Weights of a small mixture-of-experts language model, trained from scratch on English Wikipedia: 552M tokens.
Below are experts of layer 5 (counted from 0) of a mixture-of-experts language model. Rows are named router (the router's row for the expert), up (a neuron's input weights, with its number) and show model dimensions 560-639. Each number is 50 + 10 x the weight over its row's rms, rounded and kept within 0 to 99.
After each expert's rows: "gets" lists some tokens that make up at least twice as much of what it gets as of all text. This comes from a sample of Wikipedia text that the model never trained on. Tokens count by the router's weight.

# expert 56
router:60 49 48 34 71 49 50 46 52 28 53 40 62 50 54 34 68 68 49 42 58 61 54 49 44 45 52 60 45 61 35 54 42 61 48 66 47 53 47 60 49 52 59 59 42 50 65 63 52 70 48 68 66 55 39 48 34 38 48 54 37 46 57 69 47 53 66 47 36 59 66 70 47 48 38 60 62 52 32 58
up0:46 55 50 66 32 51 55 51 38 43 43 64 54 68 47 61 42 22 61 61 44 51 34 68 71 48 36 50 48 63 55 70 46 46 36 50 40 48 45 52 53 67 41 48 42 55 48 57 60 62 40 52 53 44 58 40 60 49 32 56 60 42 36 53 55 53 34 43 60 55 35 64 40 57 54 50 54 56 45 67
up1:51 58 60 45 61 62 51 29 49 53 63 66 58 69 48 52 52 42 39 56 37 50 53 61 34 55 52 56 49 40 46 59 60 30 51 37 44 53 54 45 45 37 64 56 54 54 66 47 47 52 67 68 44 65 44 35 50 32 66 52 31 42 59 59 49 63 49 46 47 57 67 52 38 71 50 34 78 27 33 38
up2:54 49 72 38 39 53 49 56 37 58 42 35 62 54 37 61 36 71 39 32 28 37 49 43 53 36 48 55 57 61 70 33 41 55 54 45 50 58 56 51 48 53 53 31 66 46 49 47 57 45 50 40 54 49 40 54 54 65 90 54 57 31 52 35 43 53 48 48 60 58 31 63 45 35 62 56 59 56 62 53
gets: " from", " as", " the", " to", "ed", " used"

# expert 9
router:47 58 42 52 45 54 43 66 64 54 43 52 65 45 43 70 58 59 45 59 53 50 53 40 45 60 56 43 54 42 47 41 43 65 54 40 31 49 39 39 71 39 61 44 49 49 49 60 47 48 66 52 35 51 50 38 35 57 58 81 59 57 52 56 52 49 54 39 40 56 66 47 51 45 47 49 54 52 56 34
up0:69 61 42 39 35 38 65 53 50 63 29 61 49 58 49 51 60 60 36 48 57 54 38 40 57 66 45 43 39 38 51 52 63 52 44 47 54 48 42 51 42 63 55 57 45 47 63 54 60 45 36 48 41 59 66 41 52 47 45 55 37 50 52 59 52 75 52 27 39 46 49 57 47 57 53 57 47 54 60 60
up1:70 51 37 59 61 65 44 51 67 57 43 53 44 49 47 73 58 45 72 62 38 34 55 38 50 50 67 46 47 49 62 49 58 47 46 26 58 33 39 37 43 55 46 49 68 38 43 33 59 46 58 62 63 44 31 47 27 38 56 41 57 61 61 65 40 42 64 49 41 51 55 41 57 52 52 81 54 38 60 62
up2:53 50 37 45 47 48 57 45 56 32 52 58 59 55 60 53 42 57 38 50 64 56 61 51 61 61 57 52 39 41 43 46 58 50 47 47 48 49 54 56 42 22 34 49 41 65 59 44 65 51 64 89 49 55 33 38 55 39 24 40 52 49 60 41 45 53 55 40 34 51 45 59 57 39 44 58 45 35 46 53
gets: " ", " %", "%", "–", " ±%", " Notes"

# expert 30
router:43 43 55 48 41 44 50 56 47 54 37 54 62 46 58 38 52 62 59 32 59 63 42 56 49 38 46 53 43 50 47 48 51 59 41 53 61 63 57 78 62 44 41 62 61 52 44 59 54 60 53 72 51 50 61 54 37 48 70 30 27 50 62 41 53 34 57 50 43 47 39 39 54 63 44 58 40 46 41 37
up0:64 55 58 50 46 50 61 37 39 52 60 50 42 49 47 61 61 64 46 42 59 45 73 48 43 40 56 52 51 62 50 45 40 41 44 54 48 55 59 43 53 41 71 53 39 68 45 51 85 46 40 56 52 38 54 57 58 40 53 41 45 44 47 50 41 53 62 57 53 41 38 50 45 39 72 43 55 42 50 52
up1:43 47 32 57 35 54 57 70 43 30 51 51 36 56 59 44 53 51 65 36 49 43 49 27 53 60 51 61 54 56 64 69 48 36 65 30 57 60 49 53 65 44 71 33 48 52 59 46 63 50 53 41 63 52 47 56 47 42 52 52 45 53 59 65 44 42 40 55 47 40 51 60 41 69 50 51 39 50 53 48
up2:60 48 59 65 49 64 57 56 48 32 52 43 37 50 46 31 41 46 54 58 40 61 45 48 49 48 57 53 71 77 68 45 52 72 51 34 56 47 47 36 34 46 35 43 43 37 37 57 40 70 51 33 34 55 53 49 60 41 49 67 59 46 48 35 56 55 57 51 52 51 48 62 59 40 46 38 41 43 54 40
gets: "s", "y", "c", "d", "ic", " un"

# expert 53
router:39 54 38 40 64 52 54 57 53 54 38 54 55 52 71 54 53 69 46 34 52 55 39 54 57 64 52 40 50 28 67 23 59 49 46 52 46 54 40 63 41 54 36 56 60 63 50 52 29 52 50 58 44 58 50 47 55 37 48 44 40 74 44 41 61 44 56 60 50 38 53 41 40 40 35 64 33 51 51 58
up0:43 62 53 55 60 51 59 53 67 56 59 50 35 53 47 32 60 38 59 45 49 45 32 61 50 63 55 52 35 67 13 65 48 44 56 46 64 49 45 47 49 34 48 61 48 46 58 52 51 40 49 48 49 54 48 68 53 16 63 49 39 48 52 65 56 46 48 38 42 44 41 38 46 64 59 44 36 52 62 45
up1:67 50 63 57 55 43 53 48 61 49 59 57 45 52 35 52 45 42 59 49 63 54 54 50 65 58 46 38 65 48 70 48 47 52 52 38 60 61 50 29 32 57 56 52 56 46 49 47 42 55 56 61 30 49 38 52 38 42 66 48 52 57 31 49 33 49 56 77 57 52 63 52 53 42 32 47 48 29 51 42
up2:64 43 46 38 38 51 53 57 46 57 73 46 64 40 50 46 65 50 68 41 58 45 54 53 38 59 59 58 37 54 53 44 31 57 41 53 47 51 63 47 60 61 62 60 40 41 41 38 49 74 35 41 30 48 59 42 51 52 48 55 59 65 46 52 57 51 66 46 46 58 42 44 28 68 49 47 37 56 72 68
gets: " at", "ing", " after", "ed", " to", " re"

# expert 44
router:57 60 52 52 55 59 52 61 58 60 41 52 39 70 66 48 51 42 56 53 48 59 50 35 33 66 48 58 48 47 34 58 53 55 41 44 44 55 52 48 44 42 52 40 62 40 53 53 45 45 46 40 47 48 48 47 49 66 55 68 52 48 44 40 55 57 46 52 36 54 49 62 54 60 51 51 61 74 52 40
up0:52 53 47 67 70 50 47 55 69 39 61 48 55 37 63 47 48 36 52 48 55 45 42 55 51 59 48 51 52 42 44 60 68 73 38 34 43 58 91 35 57 43 51 50 59 55 46 67 48 66 46 49 44 57 39 53 73 50 48 69 37 43 44 41 38 53 53 40 61 34 54 68 38 38 56 68 55 28 70 30
up1:38 45 49 69 55 56 51 41 52 49 39 43 46 47 42 32 43 45 53 54 60 52 25 42 40 44 65 59 51 50 57 45 45 41 64 43 57 42 61 52 51 50 44 35 67 74 56 43 44 55 63 58 35 49 49 46 48 53 58 43 44 51 28 55 46 32 64 34 57 68 71 50 55 44 39 40 54 62 43 43
up2:38 58 42 43 35 63 51 68 49 35 52 57 35 60 60 60 73 50 42 33 44 54 53 47 56 68 69 55 40 45 40 50 40 45 65 48 53 58 53 47 66 49 56 47 40 44 64 50 49 29 45 66 67 56 47 28 48 58 42 64 44 39 54 58 56 53 49 47 55 43 37 36 70 43 49 48 65 42 30 39
gets: "\n", "=", "|", " List", " Men", " men"

# expert 20
router:37 63 46 40 33 31 64 42 32 45 40 50 69 39 45 49 59 55 56 64 70 44 58 46 50 44 47 32 36 44 57 54 47 52 61 50 65 44 47 57 45 43 49 68 46 41 51 48 33 41 50 52 63 37 69 45 42 45 67 42 60 68 44 65 57 40 49 52 57 49 47 65 65 62 36 68 20 46 56 49
up0:55 54 54 32 61 34 29 64 43 58 60 44 43 44 54 48 55 51 55 56 56 63 45 34 57 45 49 71 44 51 48 57 57 56 61 50 60 30 42 58 58 56 65 59 57 40 57 38 46 47 58 61 49 61 41 50 28 53 65 59 30 42 59 60 43 54 35 52 47 55 64 40 42 38 75 49 46 40 57 49
up1:61 48 50 57 36 70 56 58 60 40 62 44 45 53 46 33 57 51 48 42 63 56 46 58 48 43 45 55 67 74 53 57 57 44 39 45 56 39 44 74 46 38 65 57 44 51 49 46 55 46 57 44 35 60 42 59 48 54 49 45 46 46 58 40 51 38 49 41 54 49 40 60 45 40 52 66 49 43 69 55
up2:33 45 84 76 52 49 43 48 33 45 34 54 52 45 72 56 37 46 38 55 52 61 71 63 61 59 54 43 50 39 50 50 66 36 37 60 52 33 30 45 42 57 38 49 50 46 44 45 44 67 64 49 42 49 52 35 33 57 37 57 53 67 60 29 51 35 37 66 44 49 56 54 30 38 50 45 47 46 55 51
gets: "s", " that", " year", " years", " time", "ation"

# expert 0
router:66 64 57 41 50 43 52 64 65 51 29 44 53 45 47 61 48 42 39 34 42 47 53 49 51 74 47 44 32 50 49 66 53 52 47 26 55 59 44 47 53 44 43 48 38 30 53 42 45 42 44 59 56 57 45 45 40 37 47 42 58 40 48 46 56 64 41 51 47 54 60 39 60 40 61 47 55 60 45 56
up0:39 45 61 52 54 58 47 45 36 35 58 60 38 73 57 69 34 53 50 45 58 28 43 62 63 44 48 48 40 45 47 48 44 56 51 61 37 52 50 67 54 52 50 52 28 48 49 47 44 83 39 58 55 37 47 73 50 38 60 50 44 55 46 51 54 47 55 44 47 69 47 50 46 35 43 66 33 47 59 33
up1:47 47 51 58 57 39 64 52 27 28 66 47 65 29 42 66 46 43 46 38 60 44 43 57 56 46 58 60 49 38 69 38 50 53 56 33 51 57 52 47 81 43 37 45 42 59 51 40 54 55 75 55 42 59 74 58 52 38 44 50 35 59 47 39 44 50 44 44 39 46 26 53 53 46 58 44 46 59 42 50
up2:52 50 53 66 45 45 57 62 63 51 41 42 51 44 46 46 57 41 68 58 31 46 52 38 49 37 32 42 45 55 63 37 52 64 70 48 50 68 52 57 47 38 38 41 39 49 46 44 54 52 35 30 48 55 44 65 59 54 55 73 49 36 39 60 45 36 38 45 39 43 37 59 49 44 48 36 52 59 67 44
gets: "\n", "=", ":", " (", " Preced", "ed"

# expert 31
router:46 55 42 46 63 55 54 46 48 53 58 46 40 29 38 63 44 48 53 45 41 49 66 45 59 38 60 52 43 60 34 42 42 67 53 49 61 40 70 67 53 41 40 39 60 57 54 40 47 41 64 32 41 52 47 51 76 52 64 47 59 59 45 43 49 53 28 49 49 52 50 54 41 38 61 58 46 58 32 44
up0:64 59 61 71 62 48 48 53 44 53 72 33 55 42 53 48 44 45 52 47 43 51 73 49 30 66 61 51 73 57 60 45 57 50 58 53 58 37 48 37 45 56 37 48 50 37 51 43 53 55 46 42 50 52 45 52 53 63 39 44 49 43 37 57 45 55 54 54 59 46 40 37 39 57 35 36 53 36 64 60
up1:50 72 25 45 62 53 57 44 45 45 55 47 52 53 48 49 47 34 49 45 41 61 36 58 39 56 45 56 28 46 52 39 60 25 74 52 28 45 40 54 50 73 43 57 59 49 49 43 45 34 57 53 45 55 50 35 43 40 62 36 69 53 55 55 59 30 35 40 57 47 36 47 55 48 53 60 68 60 55 49
up2:45 37 49 53 50 32 65 46 44 44 43 38 40 34 46 59 57 65 75 49 47 48 57 42 54 38 46 26 56 69 53 53 31 52 62 59 53 50 47 57 59 55 51 33 51 44 48 73 42 67 38 49 39 37 38 49 59 38 55 53 30 58 67 40 43 38 43 48 58 66 52 29 44 60 56 55 63 45 56 60
gets: " National", ";", " |", " International", " Film", "("

# expert 61
router:57 37 69 57 44 54 33 32 40 50 43 51 33 50 49 52 40 46 73 67 44 44 53 37 51 61 42 50 38 39 62 61 57 47 48 50 61 49 49 26 47 67 52 46 57 55 61 70 48 48 41 54 41 44 63 46 63 46 51 71 45 63 43 44 60 51 39 60 55 57 45 62 68 50 64 54 47 38 44 64
up0:59 65 44 36 43 50 44 36 32 69 52 54 53 39 39 53 58 45 44 49 26 50 37 43 48 51 53 44 45 52 44 52 53 52 59 57 52 52 47 58 47 24 51 41 48 43 45 60 56 57 55 46 58 40 52 51 47 33 34 46 45 56 52 50 57 29 35 55 49 44 46 50 39 53 47 62 37 41 53 47
up1:55 48 60 36 36 40 29 46 43 59 58 48 54 38 41 64 57 44 56 53 49 61 42 48 46 57 47 50 52 64 54 54 47 41 31 32 38 55 31 62 58 58 56 49 47 47 70 57 50 48 63 45 50 50 52 52 39 68 57 58 51 52 22 36 56 66 47 62 58 51 65 55 47 53 42 49 49 25 40 52
up2:42 45 74 46 60 34 52 57 39 56 53 61 25 57 40 26 42 44 46 58 47 44 54 46 57 68 41 52 48 48 42 39 51 56 45 55 59 47 46 51 42 63 25 66 67 42 51 46 57 58 33 56 35 61 57 48 46 45 35 52 56 44 33 55 58 44 51 61 63 39 43 44 53 55 67 33 77 50 63 67
gets: "e", "er", "le", "n", "é", "o"

# expert 55
router:46 66 55 42 40 40 51 55 45 39 55 49 44 54 44 63 62 62 62 26 40 43 32 29 69 49 68 44 65 57 35 44 56 53 80 33 47 63 55 49 49 55 52 60 58 44 51 43 63 63 50 59 50 58 49 47 53 37 47 55 44 40 61 55 43 45 40 42 44 44 62 64 41 37 53 39 59 40 37 61
up0:58 50 43 33 46 41 54 48 38 58 40 50 59 44 59 58 57 47 63 45 52 50 44 53 46 62 31 60 50 48 56 36 50 49 31 41 53 58 59 30 50 49 58 73 49 57 47 33 51 45 46 57 42 56 52 58 57 41 47 64 47 43 50 62 48 59 51 53 43 55 52 56 42 36 63 39 49 30 60 50
up1:38 41 51 48 65 34 43 56 48 62 41 45 46 56 39 48 48 49 48 38 52 52 57 50 47 56 40 29 41 52 55 45 55 36 41 37 65 40 47 54 42 46 37 49 51 36 43 62 47 56 74 65 47 46 48 51 66 42 46 64 47 57 67 59 47 66 52 34 51 47 51 45 57 49 53 44 41 60 58 24
up2:34 65 57 58 57 53 44 53 52 58 59 58 49 48 69 61 62 43 56 52 62 50 50 24 39 63 55 54 50 43 53 34 48 55 70 54 65 46 44 51 48 66 53 46 51 39 47 57 48 34 59 39 71 52 53 57 55 62 56 43 58 53 50 63 72 50 65 60 40 35 55 57 55 52 40 53 50 57 51 38
gets: " |", ";", " /", "W", "E", ");"

# expert 22
router:51 47 54 53 37 66 52 59 49 55 54 51 60 54 32 54 38 51 62 62 63 57 49 41 50 38 49 39 46 52 41 48 56 65 50 37 36 31 42 44 44 65 62 45 60 46 41 42 65 61 42 54 39 60 47 42 57 59 18 45 39 55 68 51 39 40 43 59 42 61 46 41 52 64 67 35 58 41 70 42
up0:50 43 58 58 51 39 51 59 74 56 62 62 49 61 27 45 40 52 49 39 55 55 54 51 53 55 39 58 36 58 40 43 62 56 63 43 51 69 47 46 55 41 58 48 38 30 42 40 52 63 64 53 70 53 42 48 69 46 46 64 33 70 48 35 38 37 50 60 62 61 42 51 61 67 42 49 40 38 55 51
up1:62 41 42 71 58 51 56 52 32 46 46 49 67 64 67 55 56 61 43 39 60 63 65 21 51 55 46 64 49 48 32 44 55 49 48 50 36 64 43 57 56 54 51 54 66 66 45 38 60 56 38 30 44 52 64 46 83 56 45 42 60 43 76 38 48 44 31 65 42 51 52 64 50 45 53 50 68 54 44 64
up2:69 38 47 46 63 36 51 39 37 41 51 57 42 30 39 69 52 53 47 44 40 49 63 43 57 62 38 58 35 58 55 47 60 55 30 59 46 67 62 61 44 53 50 38 52 39 53 35 56 72 59 33 49 43 52 52 64 53 36 44 49 40 55 54 33 63 35 41 61 49 55 69 45 48 41 52 68 39 56 68
gets: " 4", " 5", " 6", " 3", " 7", " 10"

# expert 10
router:42 35 27 61 46 51 53 57 46 37 49 44 51 51 45 49 44 74 48 56 52 37 66 54 36 55 63 45 68 54 42 56 42 32 66 52 58 48 64 35 46 67 50 49 57 31 56 48 33 41 71 39 41 36 56 53 58 62 43 65 51 32 65 70 56 38 61 57 47 59 50 45 47 46 41 45 51 74 35 77
up0:51 64 36 61 59 49 32 55 57 55 58 51 67 52 47 57 51 48 53 53 52 53 65 52 35 44 60 39 47 48 40 59 50 55 57 56 46 63 67 38 70 56 70 52 65 60 24 67 46 55 45 58 59 64 41 66 44 45 56 33 65 64 45 52 61 62 56 47 45 38 40 52 48 53 64 46 55 52 59 55
up1:37 42 27 33 50 26 56 65 56 57 33 38 66 69 40 53 55 46 65 60 55 64 45 54 51 60 49 42 50 65 52 62 46 39 40 47 50 51 49 59 74 53 45 57 50 43 40 65 61 50 70 34 48 37 35 46 41 75 63 70 49 45 45 45 48 56 49 40 47 51 53 38 47 63 45 54 45 62 52 43
up2:60 48 50 38 51 44 53 45 38 62 42 51 48 39 47 41 46 42 69 62 51 53 52 37 51 48 44 53 36 42 48 39 44 38 35 52 53 66 54 52 65 62 62 43 37 50 40 47 30 45 59 60 54 60 35 56 39 63 52 53 57 66 61 41 56 40 46 39 44 63 51 55 43 39 59 40 61 29 54 39
gets: "age", "–19", "aged", " years", " October", " Dec"

# expert 45
router:44 33 51 63 66 64 65 53 57 41 54 56 52 42 43 44 58 47 53 47 51 52 49 43 46 46 51 50 35 48 51 44 48 54 60 58 49 46 35 32 65 53 29 60 42 53 47 56 44 61 40 39 58 34 28 49 66 45 53 46 57 72 57 58 41 40 52 43 47 30 42 56 50 52 63 49 49 52 42 61
up0:49 53 45 50 52 72 34 45 71 73 51 46 55 60 49 45 44 42 47 55 45 26 64 37 54 33 35 31 36 58 53 39 49 62 60 36 54 58 49 50 53 46 43 67 54 52 66 40 35 58 70 55 29 58 50 36 26 46 56 58 46 38 43 39 38 51 52 55 33 45 61 64 49 49 50 21 42 65 40 35
up1:55 52 51 33 47 47 36 45 37 50 37 60 43 31 49 45 52 47 46 45 46 27 62 60 44 49 65 52 65 44 57 53 39 63 48 39 55 41 55 51 41 55 51 32 61 34 44 28 31 44 59 34 43 39 46 40 50 56 53 39 49 55 46 48 59 52 52 33 56 58 37 58 57 61 57 60 42 43 49 32
up2:49 54 42 47 47 56 59 52 61 56 47 44 45 43 56 50 48 44 56 61 50 58 55 72 47 64 45 49 57 39 55 61 42 59 57 64 42 44 53 49 42 53 48 46 45 44 70 38 43 44 46 48 38 54 36 42 36 36 25 63 46 40 43 42 53 49 51 54 49 47 42 54 50 57 61 53 80 41 56 34
gets: "e", "o", "re", "de", "a", "ia"

# expert 48
router:45 44 65 38 60 58 34 59 65 46 57 56 69 50 51 51 62 62 57 61 64 46 35 41 48 46 40 46 46 61 51 51 32 63 73 71 40 52 49 40 61 60 38 51 32 65 60 51 36 62 63 49 67 50 64 55 27 46 56 39 48 73 37 46 56 56 44 57 71 39 49 46 50 50 30 43 71 50 46 56
up0:59 61 69 52 39 58 43 51 47 60 48 52 40 43 63 53 53 51 60 40 45 65 57 45 42 56 56 47 61 58 40 54 48 78 52 52 50 51 48 44 48 47 46 39 45 36 60 53 62 33 69 39 47 45 60 63 51 43 42 60 65 49 21 46 51 54 49 45 62 66 38 28 43 46 30 54 47 42 40 50
up1:52 56 26 60 60 61 58 51 41 47 49 46 57 46 39 48 54 45 55 55 38 52 46 36 48 52 52 53 52 35 34 71 36 76 67 56 37 47 35 41 41 48 41 48 52 58 37 38 40 24 42 53 41 52 39 55 57 66 35 55 45 47 52 54 65 39 45 56 54 53 32 47 48 56 50 66 45 60 55 47
up2:57 60 46 49 30 56 59 54 54 55 54 55 61 47 45 62 49 35 57 59 49 46 51 52 50 52 55 53 62 44 53 64 72 42 45 60 47 54 54 53 59 52 46 64 65 45 58 55 49 48 51 47 63 52 62 44 52 36 27 48 34 54 70 52 54 47 45 24 46 55 48 33 47 49 62 66 47 57 50 60
gets: ",", " (", "),", ")", " school", " –"

# expert 19
router:54 53 60 50 52 49 50 68 64 65 34 53 47 39 55 43 50 46 37 56 46 57 73 61 22 58 47 62 56 55 65 59 47 35 35 49 33 41 43 47 54 51 51 52 46 42 56 49 44 41 63 58 61 45 40 55 61 66 45 51 39 51 60 48 42 54 47 31 48 60 64 35 60 53 64 45 55 50 63 51
up0:38 65 45 61 48 47 36 43 51 56 45 51 53 48 53 43 48 43 43 42 48 49 61 54 55 47 53 57 59 47 38 45 48 42 47 51 59 49 42 64 38 63 60 45 55 49 47 52 55 51 56 44 57 53 34 34 57 60 45 43 49 48 69 52 45 48 36 60 51 63 58 47 35 48 51 56 44 74 50 53
up1:68 49 55 53 62 47 62 46 37 64 53 43 49 56 69 43 53 62 59 50 41 59 46 52 55 63 61 49 44 35 40 59 54 52 55 61 59 56 47 70 46 37 50 61 47 56 48 60 51 63 36 34 40 53 43 51 39 31 46 52 71 53 59 30 59 39 46 66 46 62 45 34 54 52 53 41 55 57 42 63
up2:47 50 56 48 58 62 28 56 30 32 48 51 31 60 35 37 48 45 32 48 34 49 58 52 48 53 60 53 58 32 55 45 57 52 40 34 37 60 45 47 52 59 70 66 42 31 42 41 43 44 49 38 30 49 43 40 51 50 32 50 44 54 54 46 48 59 48 57 39 47 48 59 65 46 36 40 35 62 46 42
gets: " October", " January", " June", " July", " May", " April"

# expert 43
router:39 48 43 46 34 58 35 45 47 64 44 54 31 43 50 58 44 47 56 59 53 47 60 47 28 60 55 44 41 44 50 57 60 28 64 84 31 45 49 45 49 51 37 41 45 54 36 61 36 51 33 62 42 62 41 33 66 59 60 54 51 54 33 43 39 57 56 38 58 59 47 53 58 48 50 56 53 45 46 68
up0:37 57 66 70 38 48 60 47 58 34 53 49 56 28 41 48 52 35 51 65 38 68 54 52 50 59 50 48 53 56 45 60 67 59 55 67 41 40 35 31 56 54 52 48 60 67 50 59 43 51 57 26 47 47 57 37 66 50 56 62 48 48 54 37 40 67 52 65 43 30 62 44 53 43 63 56 42 39 43 54
up1:48 51 48 58 44 56 51 35 37 50 36 41 44 40 41 39 44 62 29 57 50 59 75 47 46 45 51 52 60 31 38 51 47 56 48 41 62 44 66 61 67 57 62 60 46 36 52 49 54 55 48 69 41 48 59 41 70 32 25 48 50 34 50 63 48 69 39 24 59 36 44 58 53 46 32 55 61 38 36 54
up2:65 53 57 54 42 34 45 46 59 54 65 51 67 39 47 34 42 38 45 60 40 55 68 63 66 39 19 47 72 49 41 28 58 47 47 56 47 43 43 67 48 52 32 57 46 53 50 47 64 38 49 40 51 63 55 51 57 38 61 76 41 52 79 52 49 49 40 35 36 46 47 34 41 46 48 42 58 57 49 49
gets: " on", " his", " under", " with", " has", "On"

# expert 32
router:47 36 42 36 54 40 58 63 34 56 45 40 73 47 58 69 60 31 46 50 54 43 70 51 62 32 43 47 42 56 60 57 56 45 63 69 64 67 36 49 60 50 51 59 54 38 60 49 40 45 51 43 41 76 38 43 45 37 53 60 64 54 37 53 46 35 37 67 70 49 53 43 51 50 58 62 67 60 49 51
up0:40 57 59 59 35 42 69 50 55 45 54 42 49 46 49 32 65 50 49 71 58 48 60 64 64 39 58 65 71 50 47 41 52 66 68 25 53 53 46 50 52 62 40 70 34 49 56 58 49 58 50 59 42 36 66 57 48 47 76 41 42 37 55 56 47 44 61 22 43 41 32 51 50 48 43 47 55 52 55 66
up1:43 50 60 40 38 48 69 47 48 48 43 52 55 46 71 38 54 68 48 54 56 45 53 38 48 40 55 62 52 57 47 44 50 52 52 56 52 64 71 51 59 31 49 53 62 55 45 56 40 57 49 65 48 50 45 53 61 55 37 49 49 49 44 47 55 50 35 57 53 54 54 58 49 50 54 57 60 62 63 54
up2:55 54 42 54 41 61 34 57 64 51 44 46 52 79 66 69 58 50 65 68 59 48 37 41 55 66 39 43 53 52 56 63 59 41 50 55 46 56 45 29 21 57 31 65 60 54 47 52 52 48 54 43 49 61 61 46 63 38 72 64 61 42 50 32 60 69 57 68 55 53 46 62 63 47 55 67 42 57 50 54
gets: ",", " while", "),", ":", " 3,", " and"

# expert 46
router:43 42 60 43 43 57 39 44 37 49 39 52 47 54 62 36 59 52 68 48 55 48 44 56 54 39 46 39 32 51 50 52 45 54 61 71 55 62 64 41 34 49 39 63 41 59 48 40 59 68 54 60 46 57 66 37 55 43 39 49 54 55 44 61 42 58 55 70 36 40 49 44 55 34 27 48 37 49 60 43
up0:47 41 44 55 63 44 40 41 44 42 53 52 54 58 41 45 37 55 53 52 47 55 47 54 53 29 61 33 46 47 56 56 41 56 49 52 41 52 50 49 42 44 54 56 49 59 48 47 49 59 53 57 55 51 46 48 47 40 24 51 39 57 55 52 60 52 62 60 39 28 54 55 47 37 46 47 66 52 52 40
up1:55 46 57 62 63 66 39 63 44 48 64 53 56 49 50 42 56 57 50 59 56 51 61 71 45 46 55 42 52 32 50 37 66 59 58 41 52 45 44 31 51 43 42 46 58 37 64 44 53 58 48 47 39 58 55 58 46 38 31 47 38 51 60 61 64 38 43 35 41 58 68 45 35 43 39 46 34 33 46 30
up2:57 42 44 56 45 53 53 47 38 47 47 57 37 70 31 37 55 44 55 55 46 53 53 58 44 48 54 52 45 61 59 47 58 48 47 49 37 44 44 43 60 44 71 65 56 57 45 34 44 38 58 43 44 59 42 47 62 67 82 44 48 36 51 58 43 58 36 47 37 51 60 40 38 47 72 66 31 39 70 44
gets: " and", " to", " for", " or", " &", "/"

# expert 25
router:51 53 42 42 47 58 68 61 50 62 47 57 54 50 58 44 46 41 55 54 58 41 51 57 38 49 67 40 45 47 33 63 59 48 70 53 53 49 54 66 46 56 46 36 64 48 44 66 59 58 61 47 51 36 50 27 56 50 43 35 38 66 48 57 48 46 63 67 46 41 33 38 32 37 32 52 43 49 55 66
up0:64 35 51 46 52 58 55 51 59 56 43 49 52 68 53 32 53 35 44 60 64 55 40 41 84 32 50 48 59 61 59 39 54 47 42 43 41 58 54 29 30 61 40 47 52 41 53 40 45 53 40 51 55 49 50 55 41 49 55 43 36 55 46 54 37 40 70 36 56 54 64 49 58 40 44 28 43 47 38 53
up1:43 59 58 53 48 59 45 63 35 48 48 49 42 41 62 55 55 52 63 42 47 41 58 58 44 66 57 43 46 56 39 65 38 73 35 24 40 56 61 58 36 57 66 64 55 35 56 41 30 40 58 41 70 59 27 53 43 40 51 44 51 60 52 63 46 43 54 49 45 37 46 47 40 41 64 53 42 74 45 61
up2:53 53 51 60 35 69 44 46 48 59 49 65 60 56 39 53 53 53 59 50 51 53 35 65 20 44 46 41 43 55 57 61 62 55 54 45 45 45 63 44 52 31 60 48 33 54 61 42 53 48 52 50 40 60 48 34 44 54 51 35 66 65 80 62 64 52 43 58 55 39 54 47 49 52 54 65 42 41 42 52
gets: " in", "th", "In", " In", "z", "er"

# expert 23
router:33 38 52 55 40 45 48 59 48 46 51 48 31 45 46 60 46 52 49 60 40 34 52 54 43 50 43 47 56 34 51 56 54 59 61 56 42 38 55 47 29 55 34 57 38 51 54 47 41 51 59 56 48 49 23 46 59 46 47 46 51 55 40 53 50 33 60 51 68 61 61 60 66 57 41 61 58 75 57 51
up0:61 52 50 54 41 34 51 58 50 42 33 50 44 58 49 64 23 60 39 50 67 47 58 47 57 61 60 68 56 47 62 58 57 55 48 50 62 47 59 49 33 46 51 56 56 64 67 43 44 51 54 40 48 56 61 51 46 66 74 31 56 58 35 61 41 53 44 49 42 47 39 51 45 64 55 50 45 74 54 50
up1:43 68 56 66 54 46 41 30 40 47 42 52 50 55 68 46 63 46 63 49 57 44 51 53 53 54 49 47 51 53 57 37 66 45 32 53 39 53 49 52 56 64 70 50 52 57 43 50 58 38 38 47 38 54 39 46 49 52 53 42 50 54 34 46 47 34 50 53 68 71 48 61 50 48 61 55 41 44 67 45
up2:54 52 50 60 55 46 46 58 51 39 58 59 49 55 44 55 49 66 56 55 54 62 58 59 45 35 46 55 55 49 66 33 37 51 55 48 55 55 59 44 45 52 55 68 50 42 55 68 33 57 51 50 58 59 25 44 39 32 29 47 69 29 47 47 42 38 44 66 42 47 59 58 50 39 71 62 46 52 55 53
gets: " –", " place", " election", ":", " Born", " round"